Experts of a small language model.
Size: 8 layers, width 320.
Experts: 256 squared ReLU neurons an expert, a shared expert of 256 neurons.
Training: a variant of SOAP for the experts, 667M tokens, 2543 steps.
Below are experts of layer 4 (counted from 0) of a mixture-of-experts language model. Rows are named router (the router's row for the expert) and show model dimensions 160-319. Each number is 128 + 24 x the weight over its row's rms, rounded and kept within 0 to 255. Numbers have three digits each.
After each expert's rows: "comes before" lists some tokens at least twice as common just after its tokens as in all text; "comes after" lists some tokens at least twice as common just before its tokens as in all text. This comes from a sample of Wikipedia text that the model never trained on. Tokens count by the router's weight.

# expert 19
router:126192122121154125084126144128120094108116158128153153125116139125120120118123174098146124134137097093164101120093144141103147154143141110113115103109165135137088123136156057114134146178144156147090155121111152122096087130134140143139153149123125164097116104114101118156146137096116139171093131093160171136157133152152167144144139133117144160110131102117175123086171125156148180134094125137150148167106116137164115156121152131166108127159192110139116144163092155079149120108164161
comes before: "1", "0", "2", " classification", "9", "act"
comes after: " ", " in", ",", "cient", " In", "In"

# expert 13
router:101143082110170104092155116113167141113107152140161171098133156121128104110083152128146132125192141113137092116110121136119131143138136116093117100120123131123137112154138093124106169152181139134103136100103145161107064125119152148136150135130136155127126083124137158162147120096117072170134119121146155134147128148161166157124130141091144132106094127151145111123143138113141142103096131134093146133109117147152137146129138112164129108138156125084112144168107122121143112118135146
comes before: "\n", " The", " In", " He", " It", " This"
comes after: ",", ".", "s", "es", "ing", "ies"

# expert 42
router:144151113131136100116166118117141118097125152121153175123142147112132128136085157073179158131122134095144112130104104174088155151131122109132121092103155118112085130154135112126107138110136123127128154096083182167091112103103158139133139106164095128110065103113115119147119115106137121138124121123119158154154109138136155144140159161119129141128093131150130116095153156131166128102120091118079095139114120146170123166139164128146133048149124102107113160141085107112120091140131133
comes before: " the", " to", " a", " that", " his", " in"
comes after: ".", " he", " prov", " and", " g", " He"

# expert 57
router:128133090111167090106142093090116118108133162157126136113117157131104127136085154126155129109148139117129125122125097161095121117148100102106109113120141145126101098209152088092111145181130125133101098085096138133105115107125140133158159101125114177119111104126136126168167087130128115175117150095169175111122097150137126143113172156128127163128141101156127085096147148150160150127121103126109102141116102139150116150120168127146156110186132107137133158158106105110162132123141156
comes before: " |", "|", "3", "-", "4", ";"
comes after: " |", " ", ";", "ig", "ag", "7"

# expert 28
router:135123129116156118138110127083145090122112160151185177094107150153126163122105147127160149104150107101155110128098086175098135156152104106124106115110148142120118111162181096112090142154141140147094146132129185129097113124134145150157182124132127154155108119094110141133157128083139127136120150139121132130170107170122144139153109133127117124130124121177163094089156159148170182139128112132097115146142102148142148135127140130189131095133137116122119173163125126118144099094194132
comes before: "0", "1", "S", ")", "ware", "e"
comes after: " (", " ", " U", " c", " de", "("

# expert 5
router:115143096127149127127130115125150131137127134128159170099154166110125104106122162091148165131154160115132114119116098166127142139129128095124105085093117137135127121171159113143110145133134123155137133117107102107107132110125136118171137122132099144130122099122143104142146093108092106143142146139121161131143146129127160148140158164125160146107125138181159136114127153130132140113113089163120070133114128139131123138107157112143115109200178107114097141145076124103141110097180187
comes before: " |", ":", " ", "|", "|---|---|---|---", " UTC"
comes after: " |", "\n", "s", " S", "les", ":"

# expert 47
router:154124124116140109108157093087135111117123171150147153107118150124140127135105152128144134116160122099129102132079148128110138173136107121117090104105143109122109095157135097106125129138157115120103114109172171129119087095098140160159148114154112155096120099131128094152157097113120112154131109121122136150161127119136155135120145138112114159123104116156163134112128172131140203104109110137096103139107115145156135126127140154136137120175173082121108160152101098122125105103159130
comes before: "8", "6", "5", "9", "4", "7"
comes after: "0", "9", "1", "8", " one", "6"

# expert 43
router:158155112117125135130116137100156097089107186127176161140106171125130123149105170101171152101158124089170081130078090139110129143144114155103103099122132152133119111142143133144112129138144098121148119131117140133114075132125132138135172112174122128116091087095120109142160124121141118140109095110136118133168138160167147125125124149119158164134128148191121131125134146136151122111123108159143125157149121137160122117121146132161150120123176111064101165144114141089131125150115163
comes before: "9", "8", "1", "2", "7", "olit"
comes after: " ", " of", "–", " the", "|", "ip"

# expert 15
router:154139125099146124146160135135133103104130121139150164120102154145144102104088124118163143117132114084142089129116136163094158146148113135131117139070153156084110104153134102134127141127125154128079119103125150153134091105112141164191159126139077118114126090110098160159154107120136143130129114092155146142153110141156185150169132171145128151109124130124145126073131163124124153133109088130134123148134120137139141153114109129165108078137129109121105148144109103115145096119148141
comes before: " ", " \"", " •", " P", " zone", " S"
comes after: "\n", " L", " Ch", " V", " Sant", " P"

# expert 50
router:170154107116135106093154123093144104121086129164162177129132138120148145118071149102143146107178122094133102137089120150107172141135115124077108120116145139112109069133138106134109131133163127098109114102117181165120094127114148137145190095145085139104106105121126115141151125111140124143121109135166150101154116151113130148147164161134129144113117122147129102091112163100151207101129095120104114122119128143131140190111136111149105074160165109131106145164122123123159113114185136
comes before: "1", "2", "3", "7", "6", "c"
comes after: ",", " W", " D", "8", "9", "7"

# expert 35
router:176159106128156142128148115096119103118100133108150142108113159119125137134121156100124165112155176101125106120115147142131134116110129163109104098099134127100108128145146097115132142146143144122133195100127165129101107101137146146140141086107122134089128087105077126139188108120124102172090131120180111143168083168139119140137174162112144143084113104140170117132117127147137161104118123132088111122119110171114130152103113139170117126166147136118103145135112121100196091130176144
comes before: "\n", "-", " Coordinates", " in", ":", "ing"
comes after: "\n", " the", "″", "°", "Personal", " station"